From a checkpoint of a small mixture-of-experts model trained on Wikipedia.
Training: a variant of SOAP for the experts, 776M tokens, 5923 steps.
Below are experts of layer 7 (counted from 0) of a mixture-of-experts language model. Rows are named router (the router's row for the expert) and show model dimensions 0-127. Each number is 128 + 24 x the weight over its row's rms, rounded and kept within 0 to 255.
After each expert's rows: "comes after" lists some tokens at least twice as common just before its tokens as in all text; "comes before" lists some tokens at least twice as common just after its tokens as in all text. This comes from a sample of Wikipedia text that the model never trained on. Tokens count by the router's weight.

# expert 38
router [ 83 117 107 127 148  78 140 135 167 133  85 111 136 136 146 129 140 127 123 127 161 144 121  93  73  88 141 162 158 104 127 171 121 142 140 105 152 132 116 110 142 134 149 136  99 137 138 105 142 138 110 104 151 123 131 121 141 108 165 149 123  83 118 130 146 158 102 120 156 135 152 127  93 120 165 161 115  61 124 101 112 187 128 135 149 143 114 154 144 127 154  86  79 109 121 140 131 108 105  80 142 138 119 147 134 155  96 108 117 124 123 106 126 125  66 113 140 119 159 117  99 158 142 155 110 164 164 133]
comes after: ",", " and", ".", "),", " (", "\","
comes before: " as", " the", " to", " a", " in", " was"

# expert 61
router [155 116 121 148 139 112 119 113 160 128  84  81 133 200 133 137 121  93 178 108 134 140 156 109  90 118 119 136 139 104 113 131 117 112  95 107 140 159 157 122 137 126 148 148 133 151 121 130 105 173 133 105 164  93 169 132 145 106 133 130 129 124 132 153 140 149 130  97 119 149 130 128  84 123 137 138  98 140 138 116 127 139 143 144 151 141 112 119 149 149 147  76 145 101  91 157 151  57 153  93 149  99 139 137  92  90 119  95 174 101 114  83 130 168 136 126 112 112 147  96 112 142 142 140 130 173 138 118]
comes after: " ", "1", "2", " (", " in", "born"
comes before: "9", "1", "0", "2", "8", "7"

# expert 24
router [116 126 121 145 105 153 152 131 161  92  97 130 173 159 167 173 144 123 157 116 175 128 106 111 126 147 145 113 191  92 161 153 115 113 122 106 134 137 138 120 105  80 131 125 119 103 129 140 169 136 111  95 164 130 154 165 163  88 151 145 142 139 159 153 116 127 198 124 118 131 136 106 112 128 166 133 116 139 176 118 139 142 156 118 150 163 122 143 127 120 156  91 119 127 108 158 138  94 156 158 158 122 124 122 113 147 137  99 133 130 122 113 138 121  74 108  98 118 141  77 107 136 150 127 148 141 123  93]
comes after: "0", "4", "3", "5", "6", "1"
comes before: " ", " —", " +", " −", " —;", " ."

# expert 75
router [133 150 116 134 105 150 138 114 145 118 110 115 137 152 124 153 153 174 135 116 131  95 117 115  99 134 158 159 138 123 111 198 104 120 110 114 172 118 140  91 105 101 161 163 136 180 118  72 118 137 140  91 142 110 139 142 157 114 121 134 140 124 123 109  99 164 101  80 112 130  93  98 115 127 175 139  66 102 124 112 123 127 127 142 167 142 112 140 115 120 149 118  81 121 143 161 163  86 154  92 155  91 116 105 115 111  98 122 107 116 109 130 104 145 138  99 100 122 150 125 102 129 133 150 112 179 132 121]
comes after: " ", "1", "2", "3", "4", "5"
comes before: " |", "0", ".", ";", "5", "–"

# expert 30
router [123 163  98 125 151 143 123 124  99 122 116  59 136 130 157 130 133 192 144 109 148 132 130 102 111 105 131 143 129 135 108 135 104 128 139 122 137 130 137  85 122 146 153 198 110 160 101 110 136 130 116  91 158 111 136 120 150  87 146 126 135 121 111 147 140 145 113 107 116 157 104  76 126 102 155 145 110 141 134 120 106 150 145 143 148 139 114 128 144 129 163 101 104 123 137 168 148 142 121  90 147 101  84 196  94  95 115 115 142 118  97  97 139 139 127 113 104 112 150  97 100 163 140 177 136 181 152 129]
comes after: " ", " (", "1", " +", " −", " $"
comes before: "0", ".", "9", " |", "–", "5"

# expert 5
router [ 99 116 129 156  99 102 168 123 105 114 129  95 141 139 187 138 114 105 156 118 174 105  95 137 100 103 126 140 130 120 121 138 162 110 125 136 125 112 104 106 107 111 135 125  94 148 121 124 123 118 136 140 158  90 171 146 141 108 135 119 134 138 115 154  86 149 103 127  97 177 152 127 124 119 138 111 109 105 159  98 154 148 200 158 142 169 111 129  87  61 149 107 125 116  84 153 144 114 115 132 141 105  81 130 113 124 119 127 106  75 119 132 128 160 135 124 146  95 137 124 111 181 139 146 142 145 162 137]
comes after: " a", " the", "'s", " his", " an", " first"
comes before: " of", ",", " in", " for", ".", " and"

# expert 64
router [ 96 195 141 139 127 139 130 135  99 115 117  99 140 150 138 169 143 171 137 113 129  85  73  78 126 137 147 125 121 123 123 170 112 141 146 124 141 144 146 111  68 115 131 175  86 144 121 114 158 135 140  65 136  82 152 118 168  94 135 147 148 133 123 116 127 165 140 109 122 138 121 119  79 110 136 130 106  95 163 101 127 146 135 145 135 126 107 125 151 149 150  99 114 110 114 160 154  95 124 125 137 120  85 131 102 114 114 119 123 100 112 147 148 127 131 114  70  80 145 122 100 169 136 148 123 138 127 123]
comes after: ".", "3", "2", "5", "0", "4"
comes before: " |", ".", "%", "0", " |\n", ")"

# expert 21
router [114 135  94 116 168 121 131 166 160 131 132 115 160 173 169 117 144 102 132 119 166 110  92 100 109 111 122 199 133 112 175 163 111 151 123 136 121 134 115 156 149 132 146 150 109 175 106 130 141 144 120 122 130 100 124 172 137  99 122 128 154 125 133 142 139 177 157 119  95 133 124 132 124 143 137 138 129 147 159 122 125 138 123 121 135 148 120 158  89 106 162 103 118 106 119 173 175  76 112  87 155  87 130 125 122 100 103 155 195 125 118 115 125 150 132  98 103  87 141  91 106 139 131 128 137 147 137 120]
comes after: " |", " in", " on", "3", "6", "5"
comes before: " ", " ago", " Olympics", " later", "field"

# expert 17
router [114 136 129 163 160 135 115 109 150 108  88 129 144 188 156 152 137 129 161 121 118 111 149 107 119 134 154 111 135  88 115 143 149 120 121 119 166 130 149 130 138  97 120 120  95 183 105 133 142 168 128 128 153  97 160  93 136 101 130 131 133 146 124 163 109 165 126  93 144 156 113 105  86 128 146 119  93  85 132 114 127 141 128 133 183 143  82 142 177 134 143 132 128 101 128 160 162 115 153 105 128  94 151 129 118 122  98  87 181 100 118 109  99 156 124 119 112  83 155  97  91 138 134 143  86 121 138 110]
comes after: "9", "0", "2", "1", " ", "–"
comes before: "0", "9", "1", "2", "8", "6"

# expert 42
router [129 101  94 133 117 124 128  82 160  92 118  49 147 131 173 173 150 156 125 124 109 123 134  88  91 142 151 126 131 121 143 141 102 176 115 117 137 140 148 125  58  96 112 153 119 104 134  92 165 159 138 118 153 112 151 153 163 121 141 149 136 152 116 159  76 185 128  95 141 131  78 139 105 121 116 120 126 132 163 114 131 144 138 128 159 141 122 135  82 114 122 125 124 102 147 156 123 143 144 150 130 122 110 111 113 123 123  87  97 104 101 146 145 154 114 104  99 117 142 120 111 112 131 132 115 112 159 156]
comes after: "1", "9", "0", "8", "2", "7"
comes before: ",", " |", "–", "\n", ")\n", ")"

# expert 19
router [126 136 136 130 133  89 149 106 105 104 126 127 152 178 157 123 160 110 150 108 131 129 129 112 117 100 154 133 139  92 133 163 122 134 153 125 135 179 115 124 121 155 133 138 114 107 126 103 148 119 124 109 145 118 139 121 147  92 160 190 134 128  79 125 168 135 118 114 142 136 153 118  84 111 158 121  88 101 120 127  98 153 148 139 158 183  95 187 175 101 168 134 136 106  71 148 137 105 137 122 154  66 137 136 113 115 126 115 181 125 140 126 179 137  96 101 110 110 133 108 112 143 138 143 124 124 130 117]
comes after: " |", ";", "|", ",", ":", " in"
comes before: "1", "2", "3", "4", "5", "6"

# expert 6
router [129 112 118 167 155 146 153  59 149 124 122 106 157 151 139 134 123 123 155 119 167 112 118 145 101 103 115 172 127 116 131 136 152 144 148 139 150 121 145 104 136 108 116 124 104 160 121 105 162 127 123 126 152  68 143 169 142 104 132 148 140 129 156 160 123 143 150 124 101 155 171 115 107 108 148 118 112  79 162 128 123 162 151 163 168 156 121 146  77  84 178 108 116 135  72 128 174  85 159 135 149 105 101 174 123 121 110 114 119 122 131 114 113 132 115 121 131 108 126 134 112 164 134 130  94 126 158 127]
comes after: " the", " The", " his", " a", "'s", " this"
comes before: " of", ",", ".", " was", ".\n\n", " in"

# expert 1
router [125 114 140 163 128 157 146  91 120 114 110 133 121 135 158 149 157 102 130  97 145  95 138 132 117  99 144 162 149 103 141 127 118 131 126 114 136 155 134 133 116 109 109 157 118 128 110 138 120 129  80  79 134 103 124 155 136 112 141 155 157 124 145 155  65 151 117 121 138 141  77 114 100 118 116 138  91 161 100 100 111 118 171 122 139 148 126 130 145 100 146 109 105  80 130 133 177 108 147 115 144  64  98  98  96  93 120 132 140 107 119 144 172 152 100  92 132 103  98  78  94 127 161 140 129  90 103  96]
comes after: "3", "5", "0", "4", "6", "2"
comes before: "1", "2", "0", "3", "4", "6"

# expert 3
router [125 124 125 170 169 139 137 128 142 101 124 115 134 143 155 151 138 215 156  94 135 123  80  62 114 119 167  95 138 110  91 156 110 126 133 125 142 111 120 103  87 104 130 135 137 160 114 129 118 134 135  92 153  94 156 130 145 110 137 143 141 104 102 150 133 140 129 129 129 128 111 114  90 113 186 141  61 136 132 117 128 124 154 154 192 141 104 135 125 101 121 121 119 114 133 145 158  72 149 121 135 120 130 152  92 119 122 114 127 106  94 156 162 127 139  91  95 121 127 112 110 146 145 153 125 137 148 120]
comes after: " ", "–", "1", "2", ".", "0"
comes before: "0", "9", "–", " |", "5", "8"

# expert 58
router [ 75 145  94 139 137  81 151 137 130 122 125  99 131 130 182 131 131 120 135 127 106 106 147  82  91 124 109 137 130 124 181 127 154 155 143 127 157 128 127  98 152 155 142 156  78 142 124 100 157 134 119 133 135  81 124 134 142  86 113 129 143 121  87 162 124 141  93 103  85 170 163 116 127  95 137 124  89  99 134 136 161 116 186 146 142 168 104 147 106 112 149 116  90 136 164 160 135 131 161 111 125 106 164 112  92 129 142 106 117  99 112 108 137 129 121 141 103  92 177 125 123 110 122 138 129 143 160 124]
comes after: "-", "==", "\n\n", " •", "Personal", ":"
comes before: ":", "\n", "==\n", " of", " |", "==\n\n"

# expert 7
router [136 128  78 187 151 175 113 136 117  89  97 127 130 153 143 153 152 125 132 123 130 125 104 139  84 122 161 165 170 119 137 120  99 156 128 113 175 169 149 126 114 113 144 132 106 144 104  85 136 115 130 151 154 128 134 168 141 102 133 125 146  98 109 122 137 141  95 127 145 146 172 100 110 128 175 165 134 147 153  92 102 150 135 140 149 131 111 137 155 104 163 113 111 111 123 150 156 107 100  84 145 124  74 155 127 147 124  83 177  86 103 104 151 143 118 124 100  94 136 126 113 104 129 131 134 112 114 147]
comes after: "3", "0", ".", "4", "5", "7"
comes before: " The", "5", "4", "0", "3", "6"

# expert 26
router [ 86 135  96 150 150 151 121 125 132 119 117  73 137 126 128 141 142 150 159 109 140 145 101 127  75 106 160 115 113 121 183 129 132 170 133 144 147 115 177 118 129 126 132 155  65 120  89 137 191 135 100 118 147  76 141 140 125 117 160 144 162 110 147 168 135 120 120 105  91 142 138  87 122 132 142 148 161 121 140 117 101 144 151 139 149 127 102 173 166  98 155  75 123 140 132 139 129 148 140 163 143 135 141 163 125 115 126 105 163 153 119 140 153 141 106 127 113  80 130 112 128 150 139 113 117 169 118 139]
comes after: " |\n", "|", "\n", "-", ")\n", "."
comes before: " ", " |", ":", " medal", " Total", " Party"

# expert 44
router [ 44 117 140 129 122 115 137 147 125  86 110  87 150 155 155 125 129 150 126 119 193 134 122 115 124 118 113 144 133 119 127 135 105 171 148  92 127 144 127 152 122 188 149 154 112 168 118 112 136 145 134 118 145 127 141 127 147 104 128 157 143 109 149 114 107 153 126 106 142 172 127 135 108 135 131 179 145 131 167  87 125 148 123  98 136 115 110 151 172  97 140 106  74 105  99 147 133 145 164 108 131  90 119 133 125 122 131 119 145 111  78 156 183 126  88 126 124 123 124 118 104 177 147 126 146 152 160 126]
comes after: " was", " is", " were", " be", " are", " been"
comes before: " by", " to", " in", " a", " as", " on"

# expert 2
router [104 142  84 156 133 154 114 114 147 112 123 120 135 114 117 139 131 113 130 108 175 104  95 122  97 118 109 147 147 108 151 149 114 109 147 115 129 141 109 116  62  90 143 139  94 104 114 127 176 151 103 106 159 143 157 158 130  97 157 142 155 138  99 134 107 124 131  79  99 139 135 104 104 112 157 113 128 139 140 133  85 127 157 134 143 129  95 141  92 108 150 117 128 138 147 137 159 123 132  67 163 129 109  90 108 120 121 118 104  75 109 152 116 150 143 112  98  39 133  92 130 150 131 118 131 137 136 160]
comes after: "0", "5", "3", "4", "6", "7"
comes before: " |", " (", " |\n", "^{", ")", ")\n"

# expert 10
router [127 138 119 137 137 137 133 133 149 124 111  97 146 157 132 149 160 166 139 111 157  94 148 132 113 135 104 158 127 111 106 181 145 146 119 108 200 143 123  58  92 125 165 168 136 153 109 122 127 148 141 116 175  99 148 147 156 107 136 131 142 152 106 119 109 137 121  99 129 125  94 118  74 122 117 134  66 145 124 132 101 118 135 134 166 147 117 162 160 117 144 114  87 138 132 158 143 102 115  95 145 111 126 142  95 111  83 121 116  94  94  91 101 142 131 109 103 115 158 132 100 132 131 158 141 162 155 138]
comes after: " ", "1", "2", "–", "-", " ("
comes before: "0", "9", ",", "8", "5", "7"

# expert 66
router [116 131  98 156 115 139 133 114 118 118 134  77 125 172 154 167 133 170 147 120 138 107 125 152 112 123 146 144 135 102 126 147  85 172 116 115 153 161 148 128 103 117 168 178  99 123  88 100 142 142 120 134 139  73 135 142 150 105 143 147 156  91 108 168 144 149  96 101  92 140 113  88 117 112 141 125  83 138 131 129 128 124 123 138 150 104  90 170 117  93 145  91  87 122 116 162 140  82 132 118 143 109 140 170 129 132 125 130 126 144  97 139 132 172 138 113  83 112 127  96 108 146 139 136 101 136 156  82]
comes after: " ", "1", "2", "|", "3", "–"
comes before: " |", "0", "9", "1", "5", "8"

# expert 20
router [125 125 128 146 144  93 157 117  67 118 110 110 132 210 125 139 134 134 152 112 156 125 132 141 125  62 124 150 126 119 129 141 154 129 124 118 126 155 142 130 119 170 155 178 137 114 128 113 120 156 131 142 150 108 141 141 145 106 174 136 155 137  63 129 147 154 111 110 136 137 162 131  94  98 131 130 115 123 127 136 129 124 148 158 145 144  96 154 162 100 146  93 141 100  91 134 134  92 160 109 147  56 106 128 106 134 105 104 148 107  95 100 157 151 121 100 116 119 149 111 102 155 145 135  83 132 142 133]
comes after: " |", "|", ":", " in", ";", " October"
comes before: "1", "2", "3", " |", "4", "5"

# expert 11
router [125 136  84 155  98 143 146  62 161  89 118 115 139 134 186 165 142 165 146 124 126 135 117  82 103 149 142 132 143 111 138 173 136 160 152 107 127 136 154 103  95 135 136 173 128 105 114  94 152 158 129 117 135  82 159 154 145 110 117 168 140 146 113 155 106 174 154  67 128 139 101 128  75 120 120 131 110 127 149 109 137 138 129 116 136 144 106 168  82 124 146  96 101 138  76 137 136 101 151 103 145 131 127 136 133 122  96 122 110 124 104 114 131 149 116 130 110 101 150 136 110 135 157 144 133 163 149 135]
comes after: "1", "0", "2", "9", "8", "7"
comes before: " |", ",", "–", ")\n", "\n", ")"

# expert 69
router [107 119  99 131 127 151 191 136 132 100  88 105 141 147 145 158 155 182 173 122 143 132 140 135 118  71 103 118 129 102 153 143 117 121 105 123 144 128 193 100  82 136 159 133 124 133 111  93 164 148 112 143 132 106 152 128 156 109 151 143 157  97 135 127 134 145 130 123 123 137 134  90  97 103 122 114 104 132 144 110 118 165 125 144 162 145 109 141 131 146 145 116 121 136 116 133 134 107 164 113 157 140 147 154 112 103 141 116 165 125 100 137 127 161  94  97 121 112 152 100 117 138 140 132 128 198 155  53]
comes after: " |\n", ")", "\n", "\"", " Party", " —"
comes before: " ", " No", " Candidate", " —", " Votes", " Team"

# expert 28
router [114 154 118 137 133 119 170  65  76 132  91 102 157 131 140 150 172 191 124  81 139 128 148 127 105  88 154 176 136 117 155 129 138 121 139 109 162 132 125 107 110 181 131 153 116 118 120 117 128  96 150  84 139 117 152 118 135 116 122 126 142 105 108 171  96 129  88 111 125 128 135 104 117 127  94 144 134  99 119 124 104 146 146 159 142 170 110 144 117 113 152 133 121 133 105 127 156 110 143 104 152  79 117 171  94 105 108 146 159 116 100 128 161 145 143 125 122 134 140 138 118 181 147 140 110 166 112  93]
comes after: " |", ";", " Se", " Me", " The", "y"
comes before: " |\n", " |", "1", "3", " -", " ·"

# expert 49
router [123 152  75 131 120 150 197 126 161 113  85 103 189 143 135 148 171 113 163 118 161 127 137  88 113  54  98 126 174 107 167 140 139 120 101 105 143  92 141 125 115 137 136 118 143 142 123 152 124 116 113 111 144 141 154 131 147 113 157 129 148 142 117  93  96 153 166 119 144 151 133 119 127 115 124 123 105 138 156 119 113 158 141 129 138 161 126 122  99 104 158 117 112 115 117 144 136 135 195 117 170 127 140 146 105 120 116 105 129  97 108 132 121 151  55 112 123 130 145 124 102 134 145 144 127 143 159 123]
comes after: ")", "0", " —", "%", "6", "4"
comes before: " ", " —", " —;", " MPC", " +", " %"

# expert 68
router [133 148 134 163 127  99 136 137 131 125 114 127 141 137 134 178 154 140 136 127 166 132 116 103 135 141 151 168 149 119 126 156  99 129 141 119 143 156 159 126 112 115 122 126 145 136 128 118 136 148 121 184 130 105 148 117 153 110 154 159 148  99 153 117  81 158 133 125 126 129 152  96 106  88 151 123  97 156 135 112 116 162 139 112 158 140 127 118 127  79 149  93 103 115 152 135 135 110  86 121 153 135  62 166 106 127 119  96 140 125 101  64 169 165  79 144 135 137 130  77 124 153 130 150  91 161 184 120]
comes after: ",", ".", " due", " However", "s", "ed"
comes before: " the", " he", " a", " it", " they", " was"